Weights of a small mixture-of-experts language model, trained from scratch on English Wikipedia: 6087 steps.
Below are experts of layer 7 (counted from 0) of a mixture-of-experts language model. Rows are named router (the router's row for the expert), gate (a neuron's input weights, with its number), up (a neuron's input weights, with its number) and show model dimensions 0-191. Each number is 128 + 32 x the weight over its row's rms, rounded and kept within 0 to 255.
Before each expert's rows: "mostly gets" lists some tokens that are sent to it at least half of the time. This comes from a sample of Wikipedia text that the model never trained on.

# expert 3
mostly gets: " group", " school", " program", " politician", " American", " song"
router [108 130  98  99  88 138 124  97 110 156 174 113 134 164 114 141 142 128 137 137  88 129 105  74  82 118 115 168 100 123  94 143 120 195 116  51 129 182  95 113 113 127 131 127 146 104 126 116 106 145 100  77  98 146  61 131 101  77 115 149 137  84 173 119  99  94  90 173 185  90  98 116 152 101 126 170  84 114 116  69 108 118 171  92  90 177 123 163 102 204 168 109 145 140 117 136 141  98 121 164 147 115 102 111 106  65  84 109 164 152 117 164 111 171 125 108  90  98 183 176  94 163 122 125 142 134 105  79 166 121 180 109 105 112 182 142 152 103 115 141 181 137 121 160 103 185 131 141 140 181  86 181  91 119 147 111 110 121 125 175 107 176 101 154  96  94 128 125 131 170 130 125 105 140  65 124 148 191 192 130 150 109  90  91 162  99 101 191 189 174  94  60]
gate8 [135 167 115 118 187 106 175 134 157 112 167 163 132 149 156 144 154 131  86 146 166 127 113  85 117 173 169  96 175 164 106 143  76 131 124 146 133 178  78 123 166 144 102 151 131 119 130 157  71  93 173 102 178 153 135  74 127  66 178 111 148 136 145 198 108  91 148 161 162 125 145 153 133 111 124 162 138 191 126 143 117 158 205 129 109 223 172  99  77  72 161 158 103  40 169 131 102 121 153 159  73 119 150  88 122 139 145 121 150 147 171 158 135 129 118 132 156 112 174 149  81 132 163 178 158 168 170  65 150 110 118 122 116  77 166  82 164 145 141 146  74 106  61 181  85  93 109 104  88  69 158 135 110 120 110 128 116 120 141 120 128  50 126 178  78 105 146 107 141 121  92 125 133  83 125 129 146 138  99 131 129 100 123 128 120 141 170 108 124 111 106 108]
up8 [173 174  83 137 112 103 105 119 125 161  83  70 163 133 110  55 142 138 174 123 156 129 147 104 109 159 122  95  78 130 154 167 138 133 154 123 123 137 106 156  77 173 172 190 126 134 134  96 176 112 151 188 177 114 121 145 126 139 142 121 155 182 168  93  84 123  85 130 142 138 122 122 102 187 160 138 105 123 178 117 111 125 129 120 144 119 199  84 170 138 163 110 150 159 129 101 121 155 121 109  67 116 188 168 140 116 143 133  77 196  81 102 123 115 162 170 121  96  84 148 158 127 108 126 115 133 121 134 163 167 112 131 132  96 127 100  95 118  70 139  89 146  75 106 129 119 106 109 114  64  89 104 170 103 136 143 107 169 118  97 101  90 174  75  91  85 141 137 210 150 162  97 133 107 126  65  84 114  49  82 128 149  80 140 124  91 146 189  68 145  69 110]
gate9 [ 50 152 122 142 145 172 128  71 114 118 130 154 157 110  82 101 120  57  86  83  94 105 118 175  72  80 182 153 139 125 145 123 160 139 138 124 151 126 121 177 118 194  96 106 135 114 123 107 132 135 114 161  75 116  95 140 108 137 123 136  79 119 119 128  64 156 120 118 189 144 119 120 180 123  41 128  97  91 125 117 134 120 171 101  64 191 120 191 161 147  79 128 169 151 116 159 122 123 114 141  85 117 122 200  84 153 151 151 159  83 136 129 105 126 129 112 160 131 142 186  67 180 170 141 148 180 177 107  78 151 136 141 112 168  97 145 124 144 156 113 158 157 137 159 123 176 128 119 146 141  96 127  94 110 135 173 125 112 158  92 152 126 119 133 189  99 172  86  20 134 100 126 135  79 112 136 113  94 163 152 159 118 156  91  88 141 119 133  65 115  77 124]
up9 [106 164 179 125 168 160 125 131 114  98 114  97 138 129 171  98 176 157 139  63  86 127 108 125 110 168 147 110 101 109 108 114 185 177 104 119 116  76 145 160 127  90 147 103  91 145  93 166 145 100 112 130  85 123 164 129 133  47 178  88 160 120 143  56 150  68 158 196 133 120 134 129  88 128 177 108 178 117 170 159  50  93 130 150  85 148 130 163 103 130 123 122 159 128 127 154 135  97 128 121  78 134 117 116 102 113  52  78 205  46 160 152 138 129  99 196 108  94 145 118 104  63 136 116  71 147  71 135 154 126  88 131 109 129 127 162 100 123 147 174 104 119 143 122 134 101 160 122  94 189 143 141 147  54 100 107 141 111 119 152 146 153 115 175 117 131  89 113 160 135 105 162  68 200 154 128 109  82  90 104 145 149 142 111 130 127 134 151 141 156 177 173]
gate10 [165 120 155 147 146 149  99 112 178  79 102 150  96 109 139 128 112 129  78 132 147 145 130 169 129 115 164 158  85 103  96  90 127  99 109 111 137 161 142 157  69 115 119 138 124 125 106  99 120 184  82 134  73  92  61 174 109 104 183 144 118 111 108  92 149 245 133 170 162  88 128 172 140 138 133 154 127  92 160  96 121 156 182  96  82 126 101 189 112 121 145 124 139  70 158 176 125  97 126 133 122 132 136 139 115  83 170 131 143 103  93 175 123 102 152 123 145 108 159 137 101 161 106 123 168 147 118 114 180  82 158 177 116 203 103 175 172 171 124  91 148 109 202 199 144 143 179 121 138 178  72 143 116 160 156 171 127 145 130 126 194 134 112 148 223 131 138 144 144 166 125  63 152 118 127  65 117 126 100 117 112 109 125 152 145  81 159 117  94 103 119  93]
up10 [133 152 197 140 149 182 144 170 154 115 116  74  98 106 212 142 160 106  73 181 125 111 110  40 160 161  98 120 172 125 150 114 150 126  90  92 100 104 127 137 213 113 118 155 144 160  84 117 116 184  99  53 115  83 117 106  82 131 125 112 123  78 136 139  91 127 111 164 134  76  76 188 137 163 109 134 148  68  96 129 118 126 141 139 102  92 126 111 102  88 132 158 131  70 135 154 150 106  80 118 158 157 114 116 137  90 104 136 109 129  96 127 128  99  80 162 133 125 135 163  83 125 134 125 128  82 125 156  86 156 116 129 158  96 136 113 153  99 179 155 128 189 182 125 190 136 138 197 124 138 183 103 144 221 199 156 121 124 149 113  94 131  98  71 136 164  93 145 169 139 162 123 140 115 164 149 161 108 128 117 170 126  88  96 101 175 136  83 134 126 152 101]
gate11 [119 124 110 146 174 192 122 138 141  95 120 154 132 139 152 159 177 126 152 176 157 145 151 142 131 111 144 165 126 152 154 177 107 214 161 128 134 168 121 137 152 153 105 165 179 139 121 158 131 129 119 114 113 129  87 180 114 110 160 123 119 105 120 150  91 196 175 138 158 149  67  78 142 108  82 150 122 134 153 139 134 109 144  84 106 175 174 128 153 213 121  87 154 139  84 135 115 112  95  85 119 159  91 147 176  85 150 129 100 153  41 136 103 164 124  90 103 136 109  73  77  78  95 120  85 159 121 106  68 115  68 143 139 140 177 115 184 107 134 129 164  93 114 166 106 118 174 100 101 227 122 171 187 174 132  68 115 118 142 109 159 194 119 136  89  94 128 125 124 127 164  86  98 170 155  97 149 116 168 160 155 122 139 179 117  90 150 161 154 158 135 150]
up11 [ 96 111 113 179 117 133 167 134 106 138 145  75 149 209 118  86 113 134 147  93 119 191 141 167 150 160 142  94 165 160 156 117 157 157 148  89  92  74 148 154 158  94 128 146 144 106 132  94 159 125 137 154 186 123  94 130 109 159 167 100 117 150 140 148 125  92 135 139  84 114  72 149 141 116 118 116 131  88 114 152 139  95  83 117  88 139  50 172 144 135 158 179  68 136 201 163 111 117 175  96 109 128 117  98  84 113 115 157 105  68  93 134  79  96 121 172 150 109 154  79 186 136 116 167 120 152 128 159 156 174 177 106 108 218 183  98 163  90 162 111 120 153 120 165  99 110 126 146  99 170 107 123 108 148  82 176 155 110 178 176 147 104  88 100 175 147 138 229 150 115 102 124  79 147 160 136 139 127 153 104  74 128 131 108  86 153 144  87 143  92 126 166]

# expert 0
mostly gets: " 0", " ==", " 1", " two", " ===", " four"
router [114 150  64  99 150 105 113 171 157  89 158 140 113  97  90 131 122 114 172 129 175 119 104 152 164 141  87 124 169  73 109 124 132 129 177 188  78 103 170 155 144 173 111 131 169 164 152 130 126 147 166 179 144  96 198 155 115 144 114 154 139  98 120 173 145 155 132  90  73 150 176  96 115 159 101 101 136 100 109 105 102 116 103 126  76 101  94 117 143  65  72 116 110  74  85 117  76 181 142  99 129 146 146 123 187 170 143  95 109 102  90 150 101 146 142 135 146 100 123 102 132  92  83  62 104 150 120 118 117 104  91 156 126 119  99 148  34 138 161 163 132 116  95 111 101  55  63 175 136 100 139  80 131  99 143 109 124  89 136 126 112 109 138 141  74 120 137 114 125  52 122  58 152 141  71 112 136  82  70 132  91 145 108 211 145 134 130  92 131 120 147 169]
gate8 [109 156 125  81 132 191  91 120 138 120 153 141 147 170 160 175 121 128 114 157 130 187 145 129 103  77 129 159  85 183 103 122 155 102 168 142  60 134 120 113 154 204 116 127 143  96 122 136 109 148 106 136 118 147 175  80 123  84 119  92  71  88 123 146 159 146 106 127 115 123 141 171 121 103 155 149 163 112 130 162  85  52 117 158 103 127 110 113 124  83 121 117  68 113 129 176  90 150  97 108  42 130  79 100  50  78 112 134 113 161 122 167 127 121  87 189 157 114 156 104 154 131 150 139 106 120  69  99 173 130 178 180 140 135  88  61 103  95 104 131 108 118 117 145 161 108 133  69 153 139 105 158 168 142 104 159 125 140 122 115 126 126 153 103 126 126 117  92 102  80 179 165 130 137  99 128 119 156 135 190 133  48 129 125  59 185 154  92  90 151 207 173]
up8 [124 139  92 179 141  94 131 132 128  85  65  89 130 123 123 122 159 162 139 129  69 174 228 106 185 112  67 129 103 146 152 105  97 131 171 130 131  89 137 200  67 114 114 156  94  98 161  83 142 160 156 151 145 103 105 130 103 164 132 142 178 143 139 139 125 173 112 162 151 141 125 106 113  92 101 134  85 121  83 124  90 112 103 131 128 154 113 124 105 155  88 128  54 162 139 114 175 149 117 149 160 187 142 103  97 204 160 154 100  84 160 139 184  71 132 169 123  91 118 117 173  83 110 117 114 170 137 104 112 234 127  90  70  93 116 116 119  96 141 153 139 130 106 198 172 149  95 136  91 133 121 148 180  76 168 116 118  94 103 126 121 133 165 162  81 142 111 150  91 113 155 128 146 101 173 165 121  91 107 132  71 132 112 115 130 155 117 111  79  84 119 173]
gate9 [204 140 136 152  90 125 164 109  94 110 209 129  97 148  89 138 137 104 141 152 122 206 106 187 119 122 123 122 156 123  90 159  90 102 145 165  94 146 114 173 159 124 130 181  98  79 155 200 161 105 150  66 165 132 148  43 172 137 135 111 138  84 159 135 115 138 111 140 130 136 143  86 171 126  84 145 131 152 117 143 121 205 156  70 155  98 123 134 121 169 105 171  87 137 169 163 132 150 138  75 113 111 120 141 106 126 154  80 145 141  69  87 120 162  96 109 129 151  90  87  72 113 122 175 163 107 180 100 108 186 160 149 117 117 126  93 147 111  72 137 147 100 165 105 162  98 118  78 160 172 138 117 160 163 110 148 136  97 127  75 128 106  94 127 177  95 121 126 140 217 139 101 193 166 140 142 123 148 114 135 134 142 161  97 105 168 117 113 121 121 142 213]
up9 [149 102 124 126 162 145 104  78  71 152 136 191 177  62  50  71 136 135 100 166 165 148 176 147 152 123 171 108 116 123 109 120 167 126 121 129 124 143  89 133  99 132  87 114 191 117 154 100  99 165 185 127 131 209 141 115  84 133 106 110  93 179  99  95 157  54 135 132  85 119 175 182 142  94 102  77 124  98 140  99 138 117 133 152  81 100 141 130 131 127 122 188  82 147 137 121 173 143 141 134 132 117 177 109 118 158 172 116  99 150 108  69 107 107 169 150 148 213  50  35 146 152 123 153  83 110  76 132 113 172 149 100 121 172 147 152 193 126 143  99 121 168 156 118 134 147 114 170 168 113 176  94 123 100 126 149 146 138  99 174 148 125 101 152 145 139 121 131 121 183  97 102 104  96 133 113 170  91 134 111  79 100 158 103  90 163 101 110 139 156 133 136]
gate10 [ 93 187 120 109 142 108 116 177 107 105 152 125 162 105 167 137 157 151  90 112 167  80 137 134 141 125  84 151 146 107 157  86 127  92 177 176 148 129 169 148 134 163 124 127 133 156 139 123 133 129 117 168 132 119 135 149 130 167 153  68 102 108  70 107 173 123 158 150  94 137  96 141 169 129  83 118 131 147 184 106 147 164 199 131 133 114 108 117 150 100  98 128 122  71 155 120  50 128 105 148 113 147  73 179 121 150 165 114 127  93 183 135 167 173 116 180 161 174 170 112 173 115 137 109 122 174 108 127 138 103 125 154 137  95 131 125 124 140  92 156 145 155 166  96 122 133  89 152 125 178 151  35 146 191 162 101 165 119  96 120 204 166  54 157 114 153 166 149  84 101 107  94  80  86  71 195 153 172  67 157 129  99 163  88 147  79 125  85 121  89 176 152]
up10 [131 152 117 118 158 124  93 105 119 134  85 211 147 158  99 112 128  83 140 115 144 135 162 106 133  97  93 126  71 143 115 149 131  96 132  94 114 177  75 125 113 158 144 153 154  74  81 174 159 150  95 107  85 131 168 212 121 188 144 147 102 126  97 131 134 153 167 118 117 139 105 164 127 131 135  98 100 130 178 155 154  80 111 113 116  70 142 115 134 176 173 135 140 110  62 127 187 126 145 133 142  62 139 102 149 187  98 101 113 174  83 136 148  96 171  58 124  94 104  91 142 159  98 108 129 128 128 135  81 174 170 192 110  85 129 169 112  66 120 122 101 166  87 148 102 166  95 171 148  96  37 142 158  86  93  95 113  90 151 148 155 149 136  73  99 143  95  90 127 110 115 186 140 114  94 107 113 130 132 140 100  94  31 103 162 122 108 172  97 135 133 111]
gate11 [152 176 118 103 110 129 150 141 142 144 182 122  90 146 120  98 168 140 123  55 108 114 152 128 103 108 117 114 105 166 166 149  74  89 214  68  98 100 126 179 135 164 117 110 110 119 146 129 147 168 159 111 121 114  41 112  89 170  99 144 139  84 135  58 129 105 120 107 176  57 135  98 196 176 104 123 180  74  94  79 126  78 153 113  81  71 124 172 143 119 175 141 131 143 117 127 161 121 162 156 120 141 149 157  96  88 191  95 168 124 146  84 113 130 114  92 145 146 114 134  95  70 125 124 126 143 128 127 137 145 137 129 154  95 114 144  98 191 108 160 172 153 165 111 168  89 156 130 183 119 134 119 141 155 124 145 149  90  71 115 113 150 115 128 107 154 136 146 148 102 114 112 162 150 128  95  97  73 179  77 210  98  84 103 170  91 156 173 164 127 114 193]
up11 [117 110 211  43 155  89 131 150 151 118  97 182 128 183 147  88 102 165  87 105 114 123 116 107 150 113 145 151 154 141 139  72 132 126 144 124 122 119 148  83 145 132 155 131 100  67 156 109 188 132 141 184 161 155 125 114 112 147 123 107 161 143 155 118 117 155  99 151 129 143 178 133 138 129  76  98  57 143 117 133 125 116 137 156 211 109 133 132 125 136 172 168  95 162 124 142 155 123 134 141 121 176 215 174 102 138  88 162 167  69 155 159 146  66 171  79 189  98 125 126 101 147 120 158 151 124 116 161 136  67 125 144 116 143 131 118 154  77 108 151  71 121 103 113 154 173 122  88  68 108 149 142 120 113 160 129 120 176 123 140 166 154 113 120 116 118  60 161 134 151 128 157 160 191 186 121 142 199 180 151 138 125 161  54 176 133 120 140  47 128 122 104]

# expert 2
mostly gets: "°N", " Robert", "á", " David", " Mc", " William"
router [134 125 171 139 127 148 130 128 153 181  80  89 119  95 126  99 107 135 147 130 107 159 124 139 202 149 136 157 119 123 122 120 102 141 141 125 119 111 109  93 112 127  90 112  47 151 134 101 164 150  94  86 155 163 156 138 143 148 163 101  96 128 161 139 120 149 104 105  82 106 141 152 138 109 199  95  76 127 181 130 121  96  97 129 205 127  97  58 118 127  89 101 121 110 120 149 172 156  87 159 174 100  83 142 181 100 102 215 125 150 115 177 118  73 129 125 131 172  96 165 193 111 129 153 138 103 131 194  89 156 131  56 156 189 143  58 158  92 165 148  69 119 169 151 141 136 118 108 103  89 179  84 104  76  83 127  92 156 115 178  88 163 115 138 115 145 207 151 136 117 110 160 112 111 117 141 108 137 145 134  79 141 188 121 129  53 145 135 107  84 137 149]
gate8 [157  89 102 142  64 105  87  79 132 113 121 139 136 128 172 137 170  79 122 164 151 154 124 100 165  54 106 129 140 118 163 112  95  96 150 155 113 188  82 150 179 139 110 153  65  94 120 162 142 127 103 139 142 115 144 122 123  84  87 152  82 185 139 140 126 128 147 178  95 116 158 106  42 151 112 147 119 138 124  84 135 163  79 161 158 163 137  79 146 154  53 147 181  97 141 139 130 165 128 140 145 180 104 173 130 175 171 108 198 166 136 117  76  83 153 105 147 149 179 187 173 136 155 199 121  62 131 111 133 106 138 161 133  98  80 129 160 178 132 131 159 102 117  81 168 120  90 105 120  86 122 124 183  72 114 150 133  93 109 141  79  99 130  97 172 120 127 126 150 156 105 104 166 120  85  62 119 141  90 145 125 105  88 136 104 105 176  88 120 103 147 103]
up8 [134 165 177 171  69  98 170 121  93  84 117 106 115  46 135 148  96 153 157 144  60 168 123 106 104 151  95  85 122 111 144  87 142 123  63 150 164 101 110 131 128  99 130 125 115  82 123 108 155 126 142 151 187 199 132 104 136 171 142 108 149 188 146 152 161 138 159 115 130 164 104  95 108 113 149  69 151 123 103 183 160 119 155 114 127 110 188 108 120 119 143  86 171 175 151 138 138 134 107 154 223 139  91 101 150 172  96 137 163 115 138 155 149  84 135 121  85  54 126 147 125 183 150  78 136 183 100 118 208  84  56 115 107 150 102 147 140 176 148 130 105 162 172 172 126 109 127  86 148 115 129 122 137 144 122 147 164 180 165  97 157 135 136  73 126 134  75 187 138 142 155 141 118 127 139 113 127  82 143 104 165  97 147  90  63 105 114 120  99 187 125 162]
gate9 [ 97 115 140 152 141 150 110  92 119 100 133 105 130  59 152 140 126 122 108  98 177 153  78 149 181 103 152 161 133 105 136 121 152 180 176 163  48 111 135 142 193 152  92  99  76  65 135 115 132 172 102 124 160  95 150 107  68 106 159 168 114 106 145 173 102 140 124 103 121 187 150 103 215  81 117 117 111 103 153 153 154 103 124 124 105 127 109 118 173  74  60 133 121 137 140 123 132 163  42 132  92 125 154  95 148 143 137 142 211 166 150 107 132 158 119 134 131  89 118 142  96  71 128  73 109 125 185 112 171 103 172  75 169  69 139 119 166 125 100  97 164 141 169  83 122 166 129 131 173 143 105 121 113  62 118 120 117 126 122  78 142 170  91 161 147 111 158 160 176 136 111  99 164 105 156 124  51 139 111 149 116 175  85  74 131 109 131 158 129  98 144  94]
up9 [157 144 148 132 106  84 101 146 113 121 146 123 130 176 116 101 122  79 134 119 125 207 126 190 116  67 166 143 132 150 118 133 146  86  90 133 125  81  47 105 168 131 120 110 140  78 105 135 183  98 157 157 139 149 134 125 115 114 114 174 172 150 120 143 123 178 149  95 103 127  90 125 150 123 119 160 188 167 124 105 149 130 177 129 107 127 114 125 133  65  67 111 138 167 144 131 133  78 118 141 121  85 124 146  69  93 116 113  89 121 130 124 155 177  84 107 118  75 120 149  73 150  44 110 106  81  73 118 128 202  92 101 165 194  98 133  63 196 140 149 163 137 158 120 112  90 111 126 143 109 140 164 160 135 116 175 131 108  93 107 129 126 172  70 129 121  85 134  96  93 104 117  39 106 121 122 121 127  75 113 138 130 125  45  94 105 178  83  98 103 146  74]
gate10 [138 160 167 132 108 132 127 144 158 128  90 139  83 120 223 173 141 114 152 147 159  92  88 164 143 103 140 177 156 117  96 107  63 100 149 167 160 138 109 169 156 159 144 130 144 109 120 125 151 188 153 139 122  79 122 177  81 124 131  79 118 144 159 134 193 141 157 152 150 109 118  71 157  80 102  93 129 186 179 138 161  95 155 112 125 134 142 126 156 140  99  93  77 117 122 128 134  74 133 141  68 155  99 213 134 126 123 148 209 178 107 119 159 128  97 206 136 134 110 176 108 135 163 125 177 102 130  92 112 196 132 135 143 148 123 138 149 142 138 142 177 125 114 145 177 155 149 125 109 155 113  70 155 124 134 168  75  86 182 106 149 108 138 172 146  89 145 101  89 151  67 113 128 159 152 146 124 100  50 114 171 138 107  95 143 129  51 132 163 132 174 176]
up10 [ 93 146 142  84  91 135 128 109 130 117 120  92  37 109 145 143  71 105  71 185 160 105 157 157 102 128 134 106 108 126 136 157  92 106 177 159 169  82 123  95 194  87 109 145 117 141 189 145 112 128 117 107  88  85 107 120  94 120 106 135 194 123 127 150 155 164  99 108 119 118 164 100 180 142 143 133 139 148 112 132 149 150 128 102 193 170 152 150 133  90 135  97 149 160 178  70 115 122 124 184 131 127 149 173 168 177 100 100 124 208  99 125  86 116  94 137 121 154 165 129 163 144 160 117 157 112 137  39 105 147 112  54 181 106 159 109  86 126 125 156 129 141 103  84 209 128  74 178 133 128 101 158  94 185 118 133 101  90 142 156 184 105 116 104 132 134 102 213  84 160 110 105 165 151 188 132 130 151 101 146 117 173 119 163 160 150 144 100 161 139 139 110]
gate11 [ 88 162 130 115  95 123 166  55  89  94  83 200 144 153 181  44 177 162 111 144  81 134  68  62 114 114 181 164 135 130 152  97 115 102  87 124 118 157 140 141 105 150 104  74  85  81 183 145 183 103 119 115  58 126 134 118 120  85 112 108 120 126 110 150 138 163 139 153 104  99 135 153 173 130 171 145 156 183 172 106 114 191 129 174  97 129 121 108 136 129 133 150 149  71 128 143 139 117 118  80 152  86  76 170 175 130 123  96 158 108 112 101 103 140 109 175 112 192 101 106 165  97 109 155 128 106 147 130 100 121 110 128  50 113 164 104 123 106 137 155 126 103  88  70 153 146 150 157  67 128  97 146 124  34  90 136 123 122 148 120 106 160 120 145 129 100 168 162 146 166 144 129  86 127 172  88  94 180 117  81 150 114 127  76 107  96 119 130 102  98  87 119]
up11 [100 146 188 192 116 123 185 106 131 126 109  82 170 133  82 127 105 158  36 170  83 116 141  95 155  97  99 126 109 132 105 130 122 127 106 127 104 102 183  97 178 157 186 188 102 129 124 166 174 170 109  89 120  85 113 100 137  94  88  85 119 147  94 118 130  97 145 115 183  94 129 136 106  96 158 176 158 134 222 148 149 103 126  95 141 134  39 114  94 140 168 162 152  77  53 138  98 142  73 126 104 101 121 171 127 139 124 132 143 112 116 116 161  86 186 115 118 132  83 117 127 146 146 168 127 229 164 178 109  88 141 177 132 147 112 129 103 129 125 124  86 151 153 136 134 140 172 145 114 141 166 129 103  70 145  64 118 149 138 116 105  91 135 170  99 109 127 115 168 130 118  92  94 136 125 159 135 133 208 148 148 175 151 119 142 137 122 135 167 117 163  76]

# expert 1
mostly gets: " was", " has", " also", " to", " which", " is"
router [167  90 171 187 134 120 145 117 109  96  91 164 143 121 158 128 145 132  78 124 137 124 166 151  98 113 157  75 115 171 176 118 141  58  83 141 170 116 125 138 132 105 163 140 141  95  80 159 131  73 137 173 118 118 100 112 161 151 131  88 127 174  86  86 136 114 178 116 156 181 100 157 130 158 115 117 185 188 135 208 160 170 146 152 136 116 182 164 143 101 159 148 135 158 186 134 133 101 134 111  82 147 168 139  74 162 178 129  88 114 178  67 169 102 123 149 149 153 117  81 107 132 178 179 122 108 153 129 115 124 135 170 141 119 105 143 180 161  84  96 120 117 122 106 162 133 180  83 130 112 141 146 159 191 123 158 160 134 132  53 167  69 143 119 190 164  93 133 124 152 134 156 133 121 228 133 116 111 105 102 173 125 150  84  84 181 134 113  73 129 130 145]
gate8 [156 129 160 154 116 113 122 179 134 150 161  84  78 131 107 150 102 138 138 152 154  93 138 137 138 126 131 116 199 151 162 199 118 161 119 131 135 140  44 116 168 177  78 176 117  92 181 167  90  86 165  85 122 122 122  85 117 109 164 143  94 130 132 144 118 106 200 111  87 133  69 118 106  85 115 116 120 158 130 117 123 119 139 153 129 192  82 139 136 120 166 128 162 100 122  79 113 113 190 164  89 160 168 105 141 130 132 137 149 162 133  83 171 115 198 118 115 160  90 123 113 106 200  93 135 109 182 153 103  96 120 108 116 119  96 149 193 145 102 106  50 154 120 112 131 177 103 109 126  92 136  53  96  83 142  96 125  87 143 152 118  57  99 130 145 113 133  86 141 143 104 150  80  75 119 143 137 132  71 173 177 152 139 129 202  75 178  89 146 137 133 153]
up8 [154  94  90 103  96 212 144 115  97 140 108  55 121 166 131  83  72 110 128 149 179 166 131 138 131  96 112 118 127 111  93 130 126  99 122 190 154  98 108 138 136 133 136 121 116 128 105  95  96 162 124 181 182 108 129  70 143 170 135 166 146 165 125 118  79 123 168 143 157 138 126 195 136 147 134 139 119 117 126 146 152 154 124 170 101 130 130 198  95 133 183 119 170 153 108 114  65 199  97 106 118  67 154 135 135 158 196  92 141 122 143 142 133 114 138 144 112 124 184  72 124 149  87  79 192 112 162 139 177 124 154 178 130 155 150 162  80 148  94 156 171 105  57 192 171  78 153 116  79 147 165 137 131 155 118 139  95 168 132 114 148 154  88 133 158 104  86 160 141 139  96 109 173 118  70 123 139 149 102 145 118 105 107  43 104 141 154 146 107 164  64  85]
gate9 [164 148 117 158 106 128 111 114  65 102 161 179 130 115 133 146 128 145 150 137 140 147 138 152 113  85 117  95 105 105 124  74 166 181 127 127  91 115 103 139 136 128 140 112 172 158 152 108  98 194 167 143 127 133 121 157 108 125 165 172  74  84 149 103 147 157 152 130 142 181  96 115 188 100 177 170 179 166 114 142 103  70 159 176 166 150 133 143 136 141 124 109 199  81 118 113 121 100 113  78 142 172 154 140 132 118 144 103 144 155 134 148 158 175 186 140 144 113 146 168  99 213 154 171 168 111 129  48 130 162 130 176 113  78 156 106  91  91  72 118 144 149 163 107 129 166 167 100 192 184 124  73 156 191 149  70  71 152 135 134 103 157  73 168 107  83  99  94 132 133 134 117 169 133 127 150 122 185 105 135 175  70 118 102 101  97 137 183 153 113 158 160]
up9 [ 84 143 139  55 160 144  98 138 155  72  69 151 146 171 140  91 174  88 150 165 116 121 131 104 179 140 137 147 135 128  65  97 222 101 162 161 113 153 141 118 156 163 110  89 102 137 176 113 147 112 162 139 153 173 165 141 160 147 106 136 144 155 146 165 144 170 119 104 135 131 138 111 124 128  89  98 104  51 151 128 100 167 127 154 103 109 143 174  87 159 131 162 142 163 134 123 111 140 157 191 167 120 113 143 142  94 135 133 156 121 147 167 114 150 121  97 151  91 147 162 131 127 111  78  64 141 114 158  86  89 134  98 179 197  69 120 166 125 236 137  48 105  79  84 142 100 145 112 156 156 147 111 143 122 149 166 119 129 123 108 193 145 116  94 121  61  91 100 141 169 149 134  90 145 154 152  69  99  93  88 136 110 109 101  83 131  66 160 134 144 154  97]
gate10 [119 121 145 156  99 184 110 144 185 117 104 128 139 169  91 106 202 128 174 130 166  92 127 122 183  65  98 142 103 158 145  42 131 159 124 142 100 151 106 130 211 155 114 111 161 150 113  73  89 151 157  97 134 101 119  79 119 131  81 148 150 123 178 115 138 152 118 157 128 113 173 166 163 186 135 166 195 100 164 149 119  58 105 169 119 111 113 139 169 127  87 153 104  94 175 192 150 169 159  98 133  86 109 125  43  75  83 118 143 160 114  93 128 134  74 120 128  80 109 119  90 107  97 126 128 177 103 175 145 117 150 122 221 123 110 139 127 118 113 112  92 124 145 148 127 127 111 130 168 126 129 175 123  74 203 120 154 128 130 111 125 116 119 200 110 152 127 144  81 167 109 144 155 122 136 178 116 139 112  54 118 113 160 108 163 119 148 146 120 130 152  81]
up10 [141 173 153  87 151 174  59  98 101 109 155  63 119 163  98 159 117 110 145  97 119 143  49 116 149 165 157 141  81 130 154 131 132  97 115 137 155 133  74 155 118 146 118 131 148 139  61 148 152  67  76 139 101 126 141 121 100 156 110 123 103 140 189  91 116 113 107 160 174 201 146 140 120 186  88 137 123 129 112 140 154 116 170 158 128 102 168 125 144  51 108 157 133 156 137 116 169 121  73 114  96 138 132 148  90  99  92  99 168 120 131  85 137 143 106 125 135  54 169 108 113 142 181 165 107 121 123 111 100 151 155 161  99 118  89 140 112 115 145 204 128 162 168 124 123 107  87 133  86 103  60  97 195 194 165 167 183 124  85 169 162 120 103  83 103 166 119 141 147  84 132 106 114  86  79 130 129  84  72 112 158  60 146 118 127 179 112 181 131 120 157 151]
gate11 [182 127  82 134 136  79 130 124  86  90 111 150 146 138 137 160 124  93 103  80 133 121 170 106 163 124 139 130 121 109 126  39 139  85 107 109 177 103 116 167  89 122 148 145  88 107 156 154  93  81 138 163 109 171 145 124 112 113 146 171 182 155  68 101 111 147 119 179 133 178 123 178 145  87 151 115 136 185 163 141 137 131 159 100 157 132 148 139 123  83 157 166 135 125 139 153 143 131 121 101 131  73 141 134  89 147 131  95 109 111 140 183 122 133 174 130  80 103 123  87 124  82 133  72 193 147 105 149 180 168 159 125 133 195 196 177 129 193 140 140 143 119 135  81 110 127 127 163  83  76  86  59 107  93 103 106 111 113 195 147 148 156 142 100 140 133  78  89 159 129  77 135 114  90  95 179 157  68 171 183  97 148 123 122  56 203 105 135 139 110 108 140]
up11 [123 142 154 121 152 198 141 148 120 157 130 122 116 177 126 150 110 195 136 108 135  90 122 132 164 151 142  39 129 141 106 107 118 135  98  82  99  75 143 102 151 163 176  82  99 108 120  96 107 131  93 152  93 187 144 104 102 110 150  91 103 152 134  92 146 116 147 125 131 176 136 110 109  96 131 115 118 149 133 141 123 101  83 198  76 151  89 114 122 105 137  92 129  93 163 147  56 196 100 103 107 163 147 177  93 123 131 122  95 109 101 127  88 163 152 116  51 115 134  94 103 125 147 133  99  88 206 119  95 107 184  88 187 197 132 127 133 146 132 113 124 145 131 151  77 196 121 111 133 123 169 105 157 124 114 119 147 182 125 145 168 133  74  60 140 150 112 163 114 200  86 101 135 113 114 141 119  88 121 190  97  82 153 134  90 163  96  93 202 144 118 200]